{
  "num_hidden_layers": 8,
  "hidden_size": 192,
  "n_experts": 48,
  "experts_per_token": 2,
  "d_expert": 192,
  "d_shared_expert": 0,
  "hidden_act": "swiglu",
  "moe_layers": [1, 2, 3, 4, 5, 6, 7],
  "router_score": "softmax",
  "normalize_top_k": false,
  "routed_scale": 5.42,
  "balance_loss": 0.0178,
  "balance_bias": false,
  "router_z_loss": 0.001,
  "init_std_router": 0.00659,
  "lr_router": 0.00299,
  "vocab_size": 6467,
  "norm": "layernorm",
  "norm_eps": 1e-06,
  "tie_word_embeddings": true,
  "optimizer": "muon_variant",
  "learning_rate": 0.014,
  "beta1": 0.95,
  "max_grad_norm": 1.0,
  "batch_tokens": 131072,
  "max_seq_len": 512,
  "train_tokens": 609000000,
  "max_steps": 4647,
  "dataset": "wikipedia_en"
}
Below are experts of layer 5 (counted from 0) of a mixture-of-experts language model. Rows are named router (the router's row for the expert), gate (a neuron's input weights, with its number), up (a neuron's input weights, with its number) and show model dimensions 0-191. Each number is 200 + 40 x the weight over its row's rms, rounded and kept within 0 to 999.
Before each expert's rows: a language model's description of what the expert responds to. This comes from a sample of Wikipedia text that the model never trained on.

# expert 10
It responds to: Possessives and biography words. Possessive pronouns and person-related words in biographies and music articles, such as his, her, 's, Scientific, Personal, research.
router,154,138,169,250,230,165,210,195,151,147,257,202,196,213,210,148,148,220,227,158,199,168,241,254,254,171,236,194,236,232,177,235,251,201,207,207,158,200,251,187,242,246,213,149,247,253,178,162,144,265,164,224,247,164,174,148,242,261,208,243,162,130,179,263,241,153,180,147,166,173,217,148,160,219,142,242,248,256,170,203,278,141,237,173,174,160,202,232,161,177,251,142,259,173,196,246,211,249,209,240,243,247,180,182,164,144,169,151,148,141,275,191,209,172,245,216,230,249,165,154,167,225,257,192,159,152,141,200,143,134,234,152,200,217,219,155,174,205,141,227,148,255,138,149,151,161,164,220,255,211,171,189,263,233,150,249,176,252,166,229,144,225,140,153,172,181,236,221,138,235,149,225,222,179,132,159,226,211,160,171,263,228,241,232,166,222,144,152,197,226,177,213
gate3,236,183,223,249,275,218,221,88,215,220,215,222,233,171,182,270,186,222,179,202,225,167,252,210,185,193,195,245,178,244,232,228,193,192,243,210,257,204,215,248,164,159,147,173,199,142,204,275,180,188,225,163,243,169,180,249,273,176,213,222,246,107,245,240,259,195,131,149,162,211,162,65,125,196,213,195,119,244,201,204,297,107,218,235,236,217,187,228,167,181,256,186,128,193,227,205,256,256,200,230,222,195,210,190,185,185,226,187,156,158,181,236,261,143,298,270,185,210,189,177,150,208,236,192,135,122,205,193,185,172,124,163,253,190,158,209,186,156,198,176,180,195,192,239,215,162,156,218,215,204,245,213,224,154,149,240,230,198,253,197,166,171,161,230,171,178,232,186,182,238,167,145,218,207,227,158,161,246,117,178,190,216,137,240,230,193,128,232,233,236,174,251
up3,191,195,159,255,101,146,224,171,214,181,191,141,160,149,177,174,154,191,174,124,191,217,229,219,172,232,295,151,190,269,205,214,259,222,195,209,263,158,257,256,234,216,182,193,207,220,194,170,217,224,197,139,157,180,211,201,206,207,194,208,211,185,176,147,209,211,221,166,200,278,232,265,166,210,196,201,167,246,237,251,216,257,205,165,260,159,167,254,186,178,196,241,202,173,244,201,231,206,136,241,229,199,263,224,177,305,185,161,202,228,171,248,271,182,146,246,244,185,174,273,230,224,259,203,133,205,93,205,173,170,212,243,173,55,220,190,183,144,162,167,196,104,193,222,269,173,136,274,142,186,179,177,242,210,151,169,241,230,182,249,226,238,241,212,213,163,172,223,202,233,194,177,123,151,189,199,174,122,223,224,226,247,219,224,213,194,189,199,260,175,163,260
gate4,170,210,157,251,259,236,224,259,182,184,200,225,194,212,249,114,205,190,197,177,162,227,224,220,197,188,253,226,230,229,185,216,217,212,173,186,201,206,210,172,169,180,215,274,243,175,217,203,223,223,188,180,219,198,142,164,254,246,194,196,202,171,197,309,201,176,196,165,225,200,199,201,233,191,200,161,243,141,178,214,229,167,282,125,254,273,163,181,191,167,272,166,274,113,180,200,194,176,186,187,225,210,238,287,117,222,210,275,194,173,230,180,222,225,186,236,183,178,228,169,254,156,159,127,177,176,157,259,204,139,228,160,190,248,125,132,132,257,232,179,132,255,156,226,169,159,131,253,255,233,182,137,189,201,179,316,202,141,187,137,238,243,150,162,237,137,245,126,172,228,149,226,189,200,209,197,228,239,174,253,131,174,162,131,206,143,213,226,164,164,224,239
up4,162,233,219,222,149,183,260,170,212,191,160,132,245,237,214,211,170,151,264,241,230,265,166,236,184,230,175,220,199,237,210,223,182,232,214,221,155,271,255,170,189,204,192,211,177,166,228,183,268,192,209,219,172,222,226,203,183,199,222,168,247,180,220,247,174,149,206,251,155,125,127,179,172,189,125,250,157,261,225,225,179,211,201,258,192,153,191,256,236,185,182,180,175,188,196,228,216,121,282,192,203,122,200,169,137,228,281,157,298,226,183,178,235,285,218,269,163,183,215,166,197,125,193,193,124,238,250,168,126,194,176,197,209,161,264,89,142,233,228,188,169,180,172,230,185,190,219,168,234,139,174,185,147,170,115,253,249,220,207,238,258,214,91,204,242,201,269,162,225,192,112,177,195,201,248,195,101,217,212,230,213,230,202,184,229,196,201,198,245,217,231,203
gate5,198,109,217,210,202,203,207,194,185,152,310,286,171,127,238,253,126,173,281,262,222,217,221,245,230,165,183,126,173,193,257,190,217,211,133,155,217,263,210,179,130,197,199,190,225,232,181,199,180,251,147,200,245,198,317,295,147,211,157,229,161,280,258,227,221,178,215,157,158,137,196,209,122,204,218,218,223,190,133,221,216,140,214,213,206,232,195,183,199,114,247,195,203,207,237,213,210,295,152,117,181,144,264,235,187,238,213,153,208,181,249,205,210,164,127,261,236,197,218,179,220,145,268,259,189,212,177,182,211,130,145,159,200,265,131,216,198,147,133,147,211,187,176,237,223,176,178,207,259,198,181,197,215,211,193,222,191,216,178,211,182,244,152,206,117,199,206,202,157,202,198,160,240,184,174,160,212,168,219,191,194,167,251,204,254,204,156,210,224,193,237,211
up5,257,208,181,127,207,214,264,207,138,188,235,190,170,201,156,194,167,250,181,122,163,198,230,164,216,219,225,129,279,235,259,223,219,186,164,183,162,194,245,173,204,193,264,131,224,165,140,197,202,277,213,181,229,165,126,218,208,272,284,255,269,196,169,224,182,229,144,253,237,215,196,182,216,158,191,188,211,165,253,186,218,182,208,240,220,157,237,181,251,233,264,181,210,133,197,170,131,181,162,187,208,168,186,156,154,140,201,229,212,146,240,123,185,154,173,246,231,241,248,199,251,161,112,243,223,259,213,181,234,191,163,247,157,104,182,198,158,256,166,200,201,198,135,270,245,266,163,194,209,177,247,236,158,234,211,244,162,161,144,209,257,204,192,143,155,231,210,214,219,262,228,231,145,210,205,255,154,211,232,168,195,247,253,237,206,259,268,176,140,213,118,191
gate6,192,175,227,247,253,173,205,198,117,165,183,206,163,175,277,244,191,221,218,279,155,220,187,213,197,201,197,302,111,244,241,169,217,214,174,248,162,199,142,182,251,270,200,218,186,221,199,267,149,191,192,240,172,182,190,165,230,292,175,171,213,216,216,181,173,191,144,169,183,200,190,171,171,76,140,176,222,238,181,214,144,198,231,202,154,249,219,210,277,193,189,226,228,220,241,252,181,263,189,181,201,233,203,146,200,205,191,167,178,146,172,207,253,202,112,220,209,217,163,237,275,219,240,156,170,145,212,182,212,212,279,216,196,144,274,152,119,175,206,226,158,272,194,258,168,138,230,174,214,214,230,177,210,116,126,232,221,191,208,193,239,184,123,223,152,242,172,188,265,243,190,252,117,201,146,220,228,210,179,175,149,279,236,240,181,129,186,246,179,232,204,248
up6,238,282,213,151,216,230,210,190,216,188,225,210,210,127,211,183,240,177,147,142,230,164,210,212,224,179,116,186,168,139,229,157,176,199,199,185,146,187,167,214,153,150,208,147,233,156,187,163,171,234,181,217,178,150,248,257,236,231,92,159,182,214,172,181,184,220,155,166,240,220,168,197,178,121,245,200,246,198,191,192,176,170,238,227,163,120,189,218,243,228,232,191,290,182,213,183,266,235,244,227,175,101,246,298,149,244,151,167,232,199,207,247,200,229,196,204,327,204,177,132,248,185,248,180,241,197,165,228,196,226,183,194,166,226,196,221,223,132,233,217,222,191,228,280,251,253,233,211,225,264,198,250,257,241,252,190,172,179,211,188,270,284,175,173,164,224,220,195,215,166,176,197,185,259,158,104,173,228,119,189,157,160,262,231,211,173,202,139,135,161,236,208
gate7,159,194,219,223,266,253,247,248,158,182,226,176,212,144,185,207,299,200,212,155,156,194,169,229,269,270,177,192,263,214,261,197,206,185,143,162,219,203,210,190,202,244,98,208,204,193,94,231,197,178,233,249,200,88,123,252,238,273,196,182,239,190,154,166,174,264,167,194,169,200,193,168,174,206,228,176,244,241,289,230,229,266,224,134,209,250,224,241,236,121,213,215,159,203,150,201,175,194,222,155,199,189,135,216,195,158,186,133,187,194,188,215,216,240,140,172,210,200,184,154,165,171,123,156,166,176,236,200,150,173,259,221,261,205,213,236,287,203,197,207,132,240,186,203,233,254,223,255,212,149,257,210,179,241,223,205,246,151,176,251,223,177,176,179,273,162,216,133,256,221,144,227,202,168,160,140,167,193,256,191,271,178,217,163,134,170,166,160,226,174,216,199
up7,126,194,266,245,139,179,202,210,137,206,278,199,145,171,230,257,193,186,207,168,238,229,165,245,172,191,268,201,178,144,184,197,229,205,182,235,257,182,190,177,211,154,162,234,306,196,188,221,225,220,183,237,175,248,151,131,240,205,177,268,215,243,223,243,303,175,189,270,243,159,262,207,212,214,211,221,154,220,176,231,240,140,177,178,179,220,214,205,114,264,203,202,174,196,281,147,292,162,186,204,156,165,254,218,221,154,231,183,206,197,174,173,237,178,250,201,171,203,160,110,217,243,207,237,128,164,158,281,206,151,154,230,144,220,170,154,205,199,210,151,202,186,148,237,187,179,258,184,178,142,157,225,200,249,215,149,211,211,184,167,229,186,213,300,230,253,242,253,162,239,220,184,163,185,123,151,180,187,161,261,134,164,190,213,177,199,232,114,254,175,257,167

# expert 32
It responds to: Mid-word name pieces. Inner letter chunks of foreign place and person names after a capital, such as Sask-at-chewan, Bukh-ar-in, Kard-zh-ali, T-ir-ana.
router,157,186,178,268,236,198,177,185,173,166,204,207,208,179,233,146,147,244,203,120,233,214,317,203,235,197,210,224,241,212,213,260,251,203,222,252,192,232,215,149,299,216,196,123,238,284,160,172,146,229,144,277,280,121,112,179,218,220,211,219,176,197,208,219,186,204,174,147,81,173,171,161,160,213,170,229,281,245,186,192,250,187,243,182,170,233,205,213,187,158,169,160,221,139,179,291,255,260,193,193,235,198,163,177,174,171,115,168,187,146,238,217,226,157,227,219,199,229,161,190,178,180,208,205,214,182,188,208,164,206,204,142,127,204,191,154,184,250,175,243,164,271,167,161,155,203,120,217,240,234,199,169,244,177,168,225,208,241,160,197,151,298,186,175,171,221,175,167,164,243,196,235,223,205,221,169,212,175,152,121,243,209,205,269,160,215,170,143,234,241,243,227
gate2,161,192,212,169,300,273,213,194,239,183,194,275,199,253,207,224,182,213,239,102,158,226,110,194,142,185,153,185,245,184,225,102,255,224,221,259,204,156,147,249,138,208,226,219,202,222,271,249,150,173,175,300,121,151,195,140,210,213,170,225,191,157,210,218,228,160,189,238,128,235,211,173,188,135,208,141,217,172,240,177,129,198,159,263,226,142,232,177,233,227,192,266,245,215,219,199,128,203,217,156,214,179,162,196,145,194,187,185,201,222,165,212,152,169,250,225,191,186,164,197,235,190,195,189,259,203,263,213,226,212,227,197,206,134,191,211,188,205,238,235,203,219,220,236,138,149,282,221,207,253,170,218,201,218,227,250,234,143,178,152,215,92,168,228,163,211,199,203,123,192,152,234,254,190,210,178,203,248,212,160,108,254,265,274,201,175,194,137,237,222,234,190
up2,232,261,193,256,242,174,203,235,265,241,236,201,200,229,218,223,186,145,208,136,149,236,179,180,200,205,140,169,257,259,190,153,252,214,208,281,233,147,161,257,175,164,229,238,161,176,233,188,202,201,107,285,202,184,252,199,210,240,169,240,245,249,236,164,179,261,169,224,117,173,180,130,261,175,181,195,166,151,191,199,185,203,202,164,209,147,174,219,212,252,196,230,228,178,210,241,187,194,209,122,159,238,218,145,161,206,206,238,185,216,153,278,158,201,249,194,185,176,161,242,215,196,145,228,232,193,188,156,144,319,177,136,213,164,177,181,123,197,244,179,207,212,216,199,165,248,166,245,207,287,182,220,227,214,281,188,215,123,205,131,223,155,277,247,147,176,188,191,181,141,188,262,247,211,165,122,179,243,197,155,111,256,214,211,232,135,227,206,264,163,194,200
gate3,236,212,175,231,287,251,305,171,226,220,154,247,191,171,264,265,212,249,210,192,135,108,163,228,220,192,167,133,198,208,250,146,258,221,240,232,158,157,126,139,191,168,153,239,189,203,183,181,158,200,234,240,170,167,231,207,145,150,209,198,137,205,256,174,217,209,235,256,200,215,262,205,130,208,209,210,230,205,235,192,157,186,247,233,148,224,220,163,200,160,159,220,189,194,230,232,227,230,176,152,193,142,202,235,209,180,248,241,181,196,270,204,231,226,141,218,171,210,198,245,246,193,202,181,159,199,221,250,216,159,148,167,230,197,170,193,202,190,200,151,205,210,283,272,174,192,162,169,167,251,198,210,196,275,187,275,274,192,180,123,247,222,261,171,191,116,206,182,178,184,251,153,133,86,178,248,159,132,198,153,161,273,188,208,261,170,141,228,199,230,286,213
up3,198,293,182,174,228,189,234,200,196,158,129,229,182,247,217,172,302,179,213,125,197,206,124,159,218,193,205,174,172,160,259,188,288,273,247,217,201,230,200,218,171,181,153,245,134,173,132,249,193,282,181,229,174,243,170,137,176,223,265,239,192,178,185,150,168,157,273,111,238,178,251,195,210,134,256,205,200,228,190,246,138,197,212,235,221,231,244,139,198,213,219,198,226,197,270,193,197,204,205,223,142,253,224,135,211,187,255,196,168,175,244,153,157,170,193,185,175,248,323,74,216,182,170,190,173,159,185,189,220,256,159,221,230,151,195,189,205,236,163,126,179,206,175,187,145,194,261,235,169,192,182,144,187,209,207,190,239,257,167,233,240,164,194,210,306,212,238,133,150,190,230,206,251,138,239,212,208,240,204,177,191,223,212,217,195,232,197,176,202,255,236,160
gate4,212,222,141,197,213,177,252,234,205,188,138,236,148,161,185,328,156,166,222,224,212,179,185,228,232,194,254,182,145,140,195,147,194,164,163,214,146,244,169,154,116,104,167,202,176,220,229,196,208,189,200,178,189,218,212,166,214,154,160,263,259,229,132,210,271,231,274,174,253,198,142,224,255,197,217,155,228,214,241,180,224,181,199,269,200,187,206,232,149,157,225,121,150,205,142,223,254,309,186,196,149,220,189,221,238,150,217,205,185,225,210,300,158,246,205,223,171,263,207,194,166,229,240,130,261,191,248,198,169,222,151,201,174,147,183,171,169,164,165,201,133,201,124,222,152,207,221,188,231,247,160,143,244,188,270,252,166,171,198,276,268,219,242,243,182,206,161,135,217,202,168,164,242,199,184,191,209,174,201,241,287,224,181,232,181,194,278,145,224,166,207,217
up4,167,187,140,175,238,166,149,198,224,213,198,201,212,145,123,168,199,174,221,258,210,198,233,207,193,219,150,123,178,195,245,301,219,202,249,152,180,213,151,262,291,258,155,146,165,201,185,138,113,195,150,202,229,219,176,132,244,244,252,218,177,191,193,205,184,221,176,172,204,236,203,251,157,198,206,239,251,203,152,139,217,162,215,206,253,125,249,318,173,321,178,207,209,306,223,204,237,209,126,230,227,236,222,151,175,186,225,251,204,184,227,205,230,215,143,209,136,220,236,245,196,213,173,215,181,155,215,202,205,139,191,244,125,223,174,200,203,143,185,200,178,110,255,202,259,131,161,254,200,187,190,208,227,201,195,180,260,215,176,176,199,217,183,200,216,155,221,125,183,206,258,210,173,239,168,266,221,176,205,275,178,187,243,133,218,245,156,237,192,215,270,144
gate5,204,216,174,156,198,219,161,208,213,201,153,175,293,219,192,151,119,208,160,216,226,229,121,261,168,176,194,259,192,251,153,206,136,218,218,92,261,211,244,269,227,214,187,267,148,151,166,182,226,203,117,281,217,193,244,136,201,230,223,233,210,210,127,192,160,208,176,227,253,246,205,200,202,161,240,155,128,166,234,193,137,204,165,231,201,142,292,245,175,161,223,247,202,238,252,245,188,249,169,231,156,131,254,302,210,202,199,166,153,214,192,177,202,257,217,145,169,186,239,190,221,201,200,148,162,264,205,227,173,238,185,131,188,230,161,203,209,177,221,195,228,146,214,249,223,198,200,216,206,160,161,235,213,219,147,286,122,203,158,224,196,133,276,201,231,165,218,118,216,221,184,149,197,205,267,184,262,215,149,242,155,194,262,184,162,213,197,195,166,237,228,249
up5,179,168,223,209,165,168,224,188,155,143,225,153,218,223,211,159,223,167,182,238,255,260,133,225,139,215,274,189,161,208,151,230,302,206,204,214,206,191,145,247,182,188,147,212,184,187,126,304,194,146,138,203,216,146,206,197,212,203,269,199,211,136,218,117,117,175,221,185,192,176,207,161,194,153,188,174,163,194,165,148,201,191,217,201,179,229,227,270,191,163,172,196,190,198,165,217,239,234,182,156,168,229,278,233,208,202,128,239,216,266,176,199,243,183,206,180,242,98,271,192,162,271,221,190,128,188,184,167,123,210,200,178,210,229,206,305,292,188,245,174,181,225,273,218,254,180,257,226,150,232,138,179,222,243,211,152,162,152,212,176,182,198,237,267,191,307,233,169,199,206,213,239,242,189,171,245,242,179,189,141,134,162,228,288,176,213,216,197,174,217,211,212
gate6,192,171,198,230,248,199,170,206,167,162,155,273,255,154,215,247,221,170,214,209,206,224,211,134,152,250,241,177,149,180,195,197,200,268,180,268,225,198,217,177,169,173,175,232,192,171,115,89,240,210,191,308,214,222,171,149,227,207,229,222,179,188,217,156,229,163,144,205,193,237,141,258,188,214,116,163,196,169,182,264,215,190,240,178,148,214,194,179,211,237,163,146,173,234,201,200,216,265,220,188,235,205,236,151,181,191,196,199,322,288,173,211,192,233,252,285,172,248,209,220,195,202,220,196,219,150,202,220,196,237,174,261,187,213,212,202,180,208,268,175,125,232,212,224,111,122,276,182,185,143,190,129,137,135,198,196,177,133,169,259,207,123,168,209,206,177,142,238,190,154,171,148,218,186,194,225,204,219,258,184,204,260,174,195,249,249,208,157,255,216,305,251
up6,217,162,225,189,210,251,209,193,175,153,273,224,197,160,221,227,202,102,204,186,189,230,203,157,161,236,166,141,184,122,200,177,224,272,217,281,202,232,248,124,213,246,90,245,233,164,136,207,209,170,249,196,152,214,189,240,274,248,226,166,252,281,199,146,208,141,128,204,185,192,201,235,211,164,181,208,239,189,188,263,198,201,248,167,231,220,226,163,180,210,90,190,201,217,183,217,219,203,201,184,193,215,196,202,201,177,198,140,236,239,209,215,246,300,178,225,141,263,250,211,232,139,208,218,204,224,190,189,268,230,150,220,224,127,262,189,181,108,177,147,216,197,206,172,157,235,216,191,225,246,134,150,192,136,230,157,203,145,207,168,240,150,221,230,183,139,224,246,189,176,206,238,207,220,243,200,182,168,318,150,180,219,252,163,170,191,224,227,259,94,218,238

# expert 26
It responds to: Greek-Latin inner syllables. Middle syllables of learned, scientific or foreign words, such as pharm-ace-utical, sarc-oph-agus, ther-m-odynamic, Mesopotam-ia.
router,202,205,187,269,206,216,193,118,169,169,250,206,241,211,220,179,148,230,238,123,230,234,312,210,241,198,239,186,215,214,195,231,232,193,182,210,181,184,268,151,255,240,210,151,225,272,174,195,181,220,144,255,248,139,161,184,209,228,235,237,196,132,179,209,212,170,181,192,104,153,185,144,201,224,168,295,307,225,165,131,223,173,228,154,185,247,160,208,220,113,178,109,232,214,195,225,221,249,253,194,221,236,153,173,200,162,139,153,176,168,201,245,230,178,252,187,202,235,170,202,208,176,257,138,184,118,187,207,173,199,195,141,114,215,201,150,197,238,196,260,158,262,171,162,182,160,173,264,262,245,223,207,225,177,145,245,197,242,182,259,154,222,137,167,196,189,215,162,174,208,171,242,186,246,185,133,200,164,206,180,229,158,184,271,143,222,139,130,195,226,224,240
gate1,206,248,204,172,199,226,231,174,147,192,169,162,144,241,224,220,226,203,165,163,183,213,221,216,228,140,216,193,196,242,132,238,182,223,232,223,209,201,161,135,143,144,171,231,131,243,204,169,255,248,197,222,243,90,120,204,199,160,242,253,176,235,179,233,181,212,269,199,267,156,284,156,184,193,192,170,202,265,282,236,229,277,205,151,178,84,181,236,234,165,207,184,221,142,130,233,216,191,220,208,168,170,174,213,262,226,277,223,171,215,178,252,192,201,222,164,245,258,322,229,193,224,136,160,192,157,263,160,199,226,220,195,145,209,213,183,204,197,213,253,246,147,184,146,239,141,271,206,208,188,124,202,253,146,147,118,149,205,171,162,185,186,215,191,211,269,188,189,184,228,210,246,231,227,205,263,277,199,210,160,164,192,253,195,200,266,225,200,212,227,210,150
up1,128,247,155,223,241,273,243,145,133,115,88,166,230,180,227,193,183,187,188,265,289,174,230,142,201,209,262,159,248,235,181,200,215,301,219,227,193,183,199,111,253,137,272,136,148,211,239,190,201,236,160,195,250,237,191,217,191,239,199,296,215,182,237,330,210,185,184,212,275,196,190,146,178,192,193,177,219,132,227,186,307,251,194,178,211,208,241,195,164,200,170,195,221,163,194,134,228,165,222,205,191,214,234,189,142,185,194,205,207,160,165,157,178,171,240,256,259,249,184,218,209,193,163,211,180,159,202,170,278,175,223,168,198,246,213,157,179,263,130,221,156,131,220,172,209,288,230,163,180,165,240,231,157,211,165,220,177,148,222,182,207,193,209,206,195,243,268,148,168,180,140,228,197,212,224,204,222,194,224,225,243,192,184,217,111,234,214,194,210,183,220,173
gate2,173,163,193,219,241,201,206,260,250,163,146,258,153,121,220,194,216,146,166,153,246,252,226,212,157,208,158,206,170,268,190,245,220,257,232,171,177,235,170,232,222,223,169,196,159,181,252,217,237,196,215,168,168,246,139,198,164,157,197,234,171,167,182,171,218,247,195,240,156,141,258,224,196,205,280,197,322,221,74,218,147,173,200,134,186,249,219,323,181,221,180,196,274,202,225,206,239,221,152,200,198,197,191,135,219,179,209,180,184,113,201,206,224,253,168,188,148,197,166,219,141,191,255,115,245,252,227,132,154,199,220,161,209,84,169,193,204,250,181,196,226,227,157,262,206,175,232,235,219,215,224,123,202,170,192,184,258,192,185,181,280,221,250,190,234,174,184,216,154,220,181,222,183,193,210,192,183,175,157,252,217,172,265,171,253,153,276,234,251,234,191,163
up2,176,239,185,223,204,158,279,203,205,222,211,188,118,191,142,123,136,299,253,139,216,161,205,179,108,214,202,242,200,221,246,246,171,148,196,212,202,109,260,193,184,164,247,148,276,193,175,264,174,291,198,191,211,214,249,168,164,248,174,153,187,245,155,194,252,176,207,224,222,276,168,208,183,160,149,192,198,185,239,72,234,235,205,195,186,212,197,230,259,269,198,174,228,227,234,217,207,204,203,217,234,196,209,196,281,238,203,150,255,194,134,168,146,208,203,157,243,223,232,177,149,207,208,235,170,215,205,275,166,219,220,231,274,219,235,211,180,215,186,240,252,180,217,120,211,169,244,233,229,191,196,190,161,226,165,173,205,128,220,200,146,165,224,234,315,236,208,201,148,228,161,213,232,172,149,221,200,225,134,109,194,142,169,179,171,189,183,229,128,191,258,193
gate3,212,295,164,204,255,190,181,142,211,164,171,140,182,184,177,133,185,184,219,255,191,172,229,233,122,183,220,239,164,243,229,215,194,202,128,235,206,221,183,186,199,225,201,229,154,161,212,137,220,189,220,177,189,157,221,171,234,206,229,219,190,266,241,137,159,200,219,196,203,212,207,169,172,205,196,146,236,185,199,195,242,229,208,166,242,242,193,181,132,186,177,194,282,247,289,156,157,147,236,156,315,162,148,279,219,153,239,236,184,262,209,257,251,202,226,267,238,259,124,209,196,248,173,234,200,165,125,141,241,172,200,124,199,152,202,203,188,212,296,146,189,238,156,177,256,202,199,216,203,201,201,202,115,170,252,254,188,182,280,216,136,105,183,201,180,199,214,158,286,263,248,146,188,228,158,264,229,128,217,200,204,156,156,208,216,264,186,190,225,237,204,167
up3,233,189,215,177,249,233,197,205,162,191,200,262,244,292,183,176,166,192,192,230,165,262,187,194,161,209,247,166,200,171,214,120,189,247,237,239,218,155,229,165,194,198,265,175,242,216,221,248,223,195,182,214,142,273,252,198,181,172,169,156,266,165,148,103,189,291,243,129,302,180,237,118,206,176,183,132,162,198,253,162,187,142,193,183,182,186,254,166,259,178,177,260,169,190,180,245,247,251,169,220,251,205,221,221,236,190,220,210,165,209,201,205,200,203,215,132,163,140,221,197,193,261,253,150,204,236,188,189,222,259,283,212,193,213,209,148,206,214,177,124,131,249,223,206,178,199,212,149,179,259,204,261,293,215,162,178,151,177,184,241,199,177,199,157,190,261,196,230,195,133,199,190,124,230,166,229,151,158,190,219,148,238,202,244,225,221,228,79,124,178,245,156
gate4,159,248,226,191,182,174,221,189,194,229,225,204,206,155,169,210,182,190,185,317,231,265,259,215,128,245,164,158,210,182,118,146,208,191,204,216,195,276,162,233,209,229,187,179,277,182,228,181,151,182,201,154,225,148,239,196,125,245,248,231,222,271,214,278,163,189,217,158,165,144,236,169,242,259,195,202,230,120,270,189,136,180,218,216,236,237,138,217,128,237,191,204,212,229,144,124,253,210,185,179,191,154,196,175,220,191,204,169,183,199,261,241,190,208,206,158,118,260,182,231,234,196,193,150,186,193,148,247,178,149,108,151,174,201,160,155,222,236,181,179,190,171,163,207,238,231,189,270,255,252,220,168,186,190,174,240,241,201,235,141,178,190,229,169,173,252,125,208,286,202,171,283,239,237,236,246,264,155,239,238,165,238,202,251,170,145,226,251,202,156,137,145
up4,248,182,171,241,236,193,163,225,160,211,230,182,142,178,256,248,184,210,204,149,206,181,223,125,198,144,175,207,190,257,248,227,199,205,152,137,196,178,254,157,155,172,217,235,274,227,186,194,259,214,166,196,203,234,185,100,214,205,245,187,136,154,152,175,190,212,151,202,187,223,204,119,174,206,250,187,241,251,212,250,235,215,131,258,242,190,150,243,146,193,249,227,181,105,243,206,209,196,215,239,137,195,189,222,222,241,247,180,248,194,164,126,221,186,193,151,250,169,174,157,246,129,238,179,196,235,235,143,183,219,199,237,247,208,215,206,196,241,212,191,232,277,184,175,172,282,189,219,129,210,232,234,238,199,91,271,171,161,128,185,241,216,145,164,186,148,259,243,193,146,282,200,150,190,201,250,161,246,154,150,270,173,144,271,213,191,166,152,248,279,205,196
gate5,252,209,174,218,168,142,133,262,144,170,144,125,183,182,190,192,188,180,146,252,183,276,242,193,125,194,162,180,192,193,228,227,194,173,164,197,169,211,220,167,210,205,102,238,175,290,211,293,196,220,224,206,172,172,153,199,215,223,177,271,290,208,225,141,189,242,207,275,127,194,231,183,192,164,214,159,140,247,242,122,191,214,174,177,215,255,192,177,179,183,132,207,244,152,180,169,204,284,191,169,224,230,184,165,171,144,167,241,168,197,239,232,245,297,171,228,201,173,227,185,267,197,139,193,225,198,196,245,191,201,154,151,145,251,223,224,246,152,190,173,173,193,123,220,197,241,162,218,221,202,190,209,141,188,201,134,206,180,238,228,169,183,174,203,271,176,260,240,210,256,211,290,262,261,235,211,204,167,177,255,171,220,232,184,214,290,238,163,271,216,114,180
up5,227,171,225,233,164,195,169,269,173,198,228,189,108,230,225,116,222,185,169,177,193,301,214,192,141,205,177,210,197,187,173,214,200,182,184,157,151,197,291,219,226,180,189,162,114,257,183,208,189,273,174,222,234,122,162,209,228,232,212,252,160,150,193,191,169,231,193,214,145,197,294,213,207,214,214,246,163,246,227,128,255,147,206,187,242,215,231,200,110,160,167,170,193,133,174,132,202,148,185,204,148,224,197,211,253,183,185,211,174,201,174,242,253,181,229,246,203,220,220,206,204,271,171,191,268,146,166,187,205,235,163,184,208,197,233,206,206,248,115,188,205,157,188,177,236,222,234,274,237,260,209,257,157,227,206,85,190,143,176,248,261,135,236,207,258,222,169,179,145,260,134,186,168,210,266,213,243,190,194,137,225,245,169,260,187,319,182,231,217,190,238,219